Weights of a small mixture-of-experts language model, trained from scratch on English Wikipedia.
Experts: 16 experts in each of 13 layers, 64 clamped SwiGLU neurons an expert, a softmax router, a shared expert of 64 neurons.
Below are experts of layer 10 (counted from 0) of a mixture-of-experts language model. Rows are named gate (a neuron's input weights, with its number), up (a neuron's input weights, with its number), down (a neuron's output weights, with its number) and show model dimensions 64-127. Each number is 128 + 32 x the weight over its row's rms, rounded and kept within 0 to 255. Numbers have three digits each.
Before each expert's rows: "comes after" lists some tokens at least twice as common just before its tokens as in all text; "raises" lists some tokens whose logits its average output raises strongly, later layers aside. This comes from a sample of Wikipedia text that the model never trained on. Tokens count by the router's weight.

# expert 15
comes after: "-", "|", " the", "==", " The", "The"
raises: " and", " or", " in", " under", " from", " of"
gate0:150160159074130202128085127121165119108159139105123069073143131140151097151101182140107139129142169200092125117087094081143129107120117056127128108100092129086084152094122170101147084133124094
up0:153179092119191107148128132126110144098131121097140108104177063189152088133158123101128094138160121102133123131119171084149104151122127146122113136131122078095125142073127150168104151171093127
down0:159180145134104135099116133096154063157178101111081167142128133085142100111122160154153179156045114064134076097133146108092096078127082149168159117096136154121152084119098109139081209094065119
gate1:127120125122094097094084103119103169091135150141103125101113113121173137125140079123129142118109123144119116101120121090145177152146101161104065090118182142172108111147155135066205145079170130
up1:098104095105112102079123105096110163098119148160164075151152119157142144124076115133084087158135098120174112177134207170156134144165129146168088113132148172150111129156079175101079133175132097
down1:166082166145138161124096115108105157149150125114092175140159118110153175131173112088115065127152153120065100119147210217125132111158150098158123129111161159074149145117084169087101111067113117
gate2:146185090112153119146127168064155154073146084135148115116157073081164205082126072097113100125103120127110121117126097089092176117162128157117102092159091115125145101170096164099059166158138183
up2:090090083111133129153015137092102062139117156087114174164120133123103056145130092131132113165120082129123148149098149098073127096089166148118159116144141176123171134128182157084085111092111142
down2:107184098152161119111129060092090138124147115128132130113183096115124098106117150157156166094158106159153161162101216161184109121157132150108168135127140138101195158140131118103193111065115166
gate3:170168074165126142146109125167107106124210176141112132132122123134145105114151124167142153127105142067114129157133113127167141153146169191071120140112158134178146151079147128118140136113168136
up3:107152091135124137131192172206094135102087113153184132148113131130180153133121189159153159111140141095074140134111125130155119137100118075151132128097133130122125179104079086127088110075045063
down3:129128097110119160117056124125167195109127072132114067066122148159182130111145178107157111092096133100100092116104138117152137145169110121084064093153148103151119131051068129113174157197121141
gate4:212095156110139078066153129114163056084104143159103052080141130139157153215148114184105091205143103116154134135093172051096073148164135128088137135161134182134111132095143128137117113147102165
up4:171112180160059091141177145119099113089114178115153093024136131140105169083135176098100143129109105135134120131077159145118111112093145135109147119130131194126056141174095145157092143114141161
down4:018186133087123148203132134174136113120090091103110173138212176127197079107125080129065113124143149135129142137135098160136141129088191122087110108120202153126142129124113128074120159146112130
gate5:154122128119124139053100171167101109136117167151084090124144149182109206083157104119147090156120069129161126117079137110115113091147150125115165133155145114136066115112115079081080203164125124
up5:172136078137126138153158118133200144107188141172176084142169154127167147098124148136063083128128149166118122108159139102104148117167146098118065158147172107151092106181167119139112099097130146
down5:123101141101092137165151121143143112145077147115146095152165126121127105104121158136099114081121119106170142087111129113087167132147129102133084027074146203116148097126149119152167093190054146
gate6:146115129165114158093142115098113146102108145134143095159108151167122102135150127091156059179108170151115156140065116088107134072204122149086105168129185137131115173106177069103116127145132143
up6:086132091101119147150147174136112126141121129118139110120118126126155201153106103154108122176158122115148141134189106104104104179094168075108202131116124191150133108057151174111127148158057177
down6:130118138130115114164089081120188093102103143210122164161124109189190131112168102181156143135140140124129167119097099124108121134143093090096109142203112090101160152142073074077104096114145130
gate7:184129103091112143119071100153142193089081131109081103150148124152174173185115174132083052175175128150134110159140063146067138122076095115126176087148086135125101108165127097135180115119130135
up7:188202083131074113071149063073096141132135146164180183110123090108180109102121163098140102083152138132073120121091111138128069084126158132103097141106150109155109093168149164136180163142096103
down7:090168111108150097147112126119151139172131098125143124110126190136079144098137115100100156183146067162121117141149076071136102128128147130096214177164074130090122124112112139082094116118188121
gate8:131143144104102120115098075096165084188115152155110058101098140100071084057157098176151129052114146084169104114096150139130184171133100094075097148146149136183051192163149143130121128108070137
up8:102129144136133163156113092108134153137165123183080090146130165108173134107131121130115187049147153173083113082122170080086124121155114174047120116152088178149110167156184116120170145139100141
down8:114068157162130190146121141076113125129131146067172115098026085104116083111120130122094109085065139110115106108153113089150104102089104140135165105079099082084104060105164126101117098106098103
gate9:136134100114170126154162139151160174089174093153117201120134126036086105120114168142138127115088091119165137181096106110160122227137156173132123134126108140090095150154110158104128154109084156
up9:155167109129196158111186122142114102130134139184088159136151124099087136078108116121122104153132187120146107124115164166148167230175121122159122156143177120090105143122145171141121120098189132
down9:162136131118157084111153118128195126168158164096195118116152123153093147123167125128133096141095144068111140209128117120140157150164140111093066146189090068142130121179138185118141117112150172

# expert 14
comes after: " the", " in", " a", " In", " on", "In"
raises: "our", "d", " of", "n"
gate0:137123156200118115105166078119148103146095134118102106079161111104138132059122087155139106121139153147116155133135135145110133135150128106094054146070072080164122134131147176148098090136060132
up0:095124152143121092122097128117129046140126079138134083065115128129163093133138112168166079074204146143137194079143094121114127183094160183154044145122150151164099137127146137130191125094162109
down0:144115138094065141109162106145135091114204130137148118122087137113133139110049069135113081134116165128136139145145135094084207222091206114140071157109122119108153173122099177131166141124148115
gate1:144117154125160122125075134168135130128167146154131084157160077136162077114140127133126129144132168130096129111109094165137151078105131107124109175131157129143162125151153113160166093175128158
up1:184118069133096071067159109133107142057089152160117084137129116087125062174148108121115149123148145150133153151095124109145118129183098062111137139134159095110130148109165080186127065164167120
down1:134124105115210077150066156156133127194128118084175141111125143174136101138114114165189110180112136068158114183111127186095133121146077084130136149097153130122125118154106077165111084147149090
gate2:107140162094157098165175123138110060081126072143092105194064115105144125154137127166086164066177172144119126079138110131043079121136188112103098136175179128104118088054153142096103110199151143
up2:138149115148131187129135135163129176146154136156079142119091157154132162091115081108132091112133182095116121084134089147116095120156141127157125158128138098148148153120170118183156090147099119
down2:149103109138119168159117102109113148162139109128072136146139102172084130181100158117096142116199202120130148096091146106098127189160148188075099118136100094152119112115149157121079122082162160
gate3:068137157102131070105073123160176077122167126114101176092154146049117140105112150137103120140103181142178093148168196166143138109125116079222117163077120129131108092140150128107053175088053179
up3:114158118120136138114087097080149172115171131136141081015169173138109154131072119119102127094089177162078095135142133122185158091152133074135145186101135154178105079171106149144164134158087173
down3:074093109101119096131189190130187148126072097119081098126140140109118141157183089077147133188102136098199070149125084181192181117106077140133142141111158195158091143117146146099099163167094135
gate4:159151133207106144108111165169166106124140129101097094114136092185085084088089112126145155101095095112167121139130144127130149197121110161054120112112159087154110130081201149125131151131134153
up4:079128115104087109067103083136122117157127134136176129135071125153085089134103163136138180153105105132166076182112101098114154177181094134130125170126123062144085144146128176146104151187129109
down4:114146136114153144093120189071132075120131103099102118101083101124094078126106144178098122106074123106145133100135151147068132106166101149096162068120138094187116166141075143142121166201151146
gate5:067157160107158174109125068110140114126124151111166076113129118208133131115140120092089099134141115119159110132080086129114134137076125215151136106112166172168029095172154178148128168145077152
up5:109120180105126144159140114052157077063118080110074141147145134130154101141164104134137100126169163154183150088113151122138181119104181164121064067095151167103105141090178145119062088169147151
down5:130159154074129184154176086138146179131147038165172143108093103150045131176145150085078091072097106101092144106156083156110120153121135163073125151086162108178120090136139151081155104101124164
gate6:161175114162099180149128125196117142114139133132078120111133078121131126216142091111083099151143096092099101132141127104144139127153106136180128110086090097164113081133098182144124118115119135
up6:186076129178113178170110148164077181140129136110107128153168181122080121125167127122095154134062133160143158115120131126127147165149129102134122102081123090128140051102129124151100133120077117
down6:093115103116170153200122075068103162183113060169088125110132151108118190156161177164162121150186081148123172103109147086175122105112123148103136201130095165100140187110105140122024149152127144
gate7:142139141168125185173117140209122061114126046103119138153116102148183092116136091154116122174197158160141111178143083128125138179120124128137068188123139112143121043058118120153133097111141150
up7:069086194132177182137113083129089116104128096184143211186161122149128115105178111147120110058159174128133069165129140121152130101179126151091157139092098133089131156132136153159113139126127147
down7:182154117147131080085098134183139114127117114100081162160112136144102101126112125145127122175086179155123112129149086130141112192123140071123123128092168100130107084086100052075184080138103074
gate8:118085100113081100142116163159118116106110179102067111111135115164076154122110153113135097103106096148139170132108109136188099200079114148159105173080141112141139156049109155154114172085115101
up8:143150103123087152194214097125120180084121080085087128148123148110118132108099109169156179186135151174136118171141089112146119143117132090105115112183178111146126142133078076096117124157095172
down8:156144130128144092104132112160133132189146107082148176141124116168158152145159118136175096111121110101168141126142156166127126117089136143161134113126115112161167093079137118170163147133123146
gate9:107177089106129118136164134132145099095110156105161129150161119172123160104054100154124160127084140144146104189120099132146142162121136147099143117115182135156129116095089103113075185087185153
up9:077152099111140159124200157129149149106175179107094099144080199079099141182102178145174113131114175115108131150148123124142079127082117164122130156100059084146131168099100164189099150130100137
down9:154146154133128090076140154150086103175096120098146207099131088145131108128131075144109084142081055139109119153070143144146139169111126135155098094095152166172169117048125112148078110131190132

# expert 1
comes after: " |", " was", " is", " as", " are", " were"
raises: " in", " on", " of"
gate0:145131148126165062166069115107118071139111132112153116088188128130183108163114141128136089119159135140124154122131062173126095075116094135093102158183135066140120110099147134138152164044130071
up0:155204148141167145093087119114140133147141155068151088060186049149142123159098126124170113171161141097136144098084161164135150087169112191088098098165186145153103142140135081068098110116157113
down0:154150089111159105084127162125123115139125150071188193103158108085147082154095162174139119139102128101185132169143133214115131119153075106169089134104130087143118111093103111105142133123114080
gate1:126118081157123136178121080159097110169101123150104100125167142130168143096146136098147113179110137110173034154160102148130119129147127175100139164116139154103153192127131101149132191120174131
up1:115103094169220103117112118110050174141120132136120120143142104124177179156057109085122171179095075114109093163096135172140108089123139188062129136145151182093121132150156119119143070110128162
down1:156137133133185161103142151121048079114170114102123148106160168107109127114048105135164049125087105154069160101136151109103129140136095159131121063109152178132072178138120101097145094130102136
gate2:177104142129116159085156087136129024108104132165095084098153196133126126090140169170146133145133154108106127146177181137165151147199104132122140181179112159077143091092147165072179186141173171
up2:113103142173119128088182099082120095119109161170083086132120079169086078131125156091141102170160177141120095167094147158125103097128184176073122129175107078154181145082115131176087148099081128
down2:104154151173169128184156134060135154136124118121109161169124057175104208155133113154194129091162178149183137143138165141119082096141067163106124108167174148122118146136066130144114068104127148
gate3:105147156172179119109073058138176102169146130126117105105130121175211104166134165113159159059174117148163153139146132140147169144110134102138139175168136115160110107139166132100132107147107098
up3:127081126134115151166156158134062196192129152144146110078114221104127150079064105094094157175092137162151148094192115102142171193108139098108066114135132105101139097106171154141134132144170133
down3:161127103137115142150092131047148141109093103169111096065157133169122123103110128076132119043138131135130172139137093132143082129140158112152160138150079124127179159145089137141154173099163143
gate4:103105099094097134140147031096088126131133108137078095112179172178113095101126134116192115125120145136148074105155096148180133084107129123129152181137182110123114115086172128096125156129091163
up4:151081099117117091119071059103089153157149155166106115100148147131135097130087133099137091064101137093174106128152148135184126162189165102089162147119112064102099142072137102134088170122095144
down4:114189117131116158139137207131142111108168146141145107152114117114090147126124120126108133115129091079119133153139082138071098066167125115109183126105116177107135139160060143132168083116176112
gate5:147106129056116070196160162090098154130163104113134137107124103111140129093125075140197181124105131153179121120072068104138135124108151185109082125098190110199166100141113140080099135135151108
up5:140153131162123149056173130131123144096109108124170126095132153109152111143058077206092163168157138116101124140109157111123113201160119110153111108135108150087101146102161115189078125081172126
down5:156101073119165112091109164180170099072142163133118110121102156163124155078132105077110088127148150124123131125119145120069135152139193106139116192133111110131145127183110168201103104161130108
gate6:137137153155140147161136101129106186139122103093113155115115111125132213159136052096113119147167150154110100142133089084121103163138120177208131199221152110124129110092144128106061146083119149
up6:111114136107202183154091113088118108123127125075101126124126027170148182079116146108125097128122090082130143083145128110092091118179133154154089138150141136133103126092123096092080115125073108
down6:159128075078127088108103088137162134141143140154117146175120111098137136158165154088179112141117161157124117058086120138176095093104127114054136179123139117109116153128119110130114148047182142
gate7:160174089123133145157096161070172085184116116145119153134130075177145128154140162084185136124129141127087109092049152102108169120099139134153085148133156113168124118142154140106107102151088113
up7:137199105095159121131099128125163082093144147118094107095111117143122134167176092167109140097124109126150068156152160188131109125124114182154115101167140136137159148093160163086110113089146106
down7:142052156169084122086132091176088219135148095112116147180076132120133135106109101132115117102103112092136111138193068158122145120144096093087104116100140163088135173130120132105134124147092125
gate8:114181140113103108090076153108116164109127160175124097151125137125158113121110143105202132127129119095145079132072047129130154109113147096140138141147120157120091106156178116122161216135100145
up8:157166162097119166107120122186159137100105176117095105171125118130124166060128091172182097084117103044083100139099154168193144164123092109075114106108088136135125144135156106133090175133116172
down8:168121083116098161128115159183155142123136089117114114147128176119100113162151081128161098134112183068114135155101126152103153047077099122077162119079059106169163168165088158137163134105184125
gate9:120167157187142174172114119120184086137081086119106097173177120060111140128133188091077086131076107134155175099112100074118120146167068168157076139142168154083075144117106161148143190124137103
up9:149194130126069098075139143131161130132117100166124058155136125185105118200111122141149151125166145081106200116091093083189101184140059143128121154161136134118117144072098093145148158103176126
down9:115190103072126100173093150117154099085117178170121143178157105135160148148156169103135141106088109111108219119133080123121138133173115154109054123146085143117158144139165133113177176124144172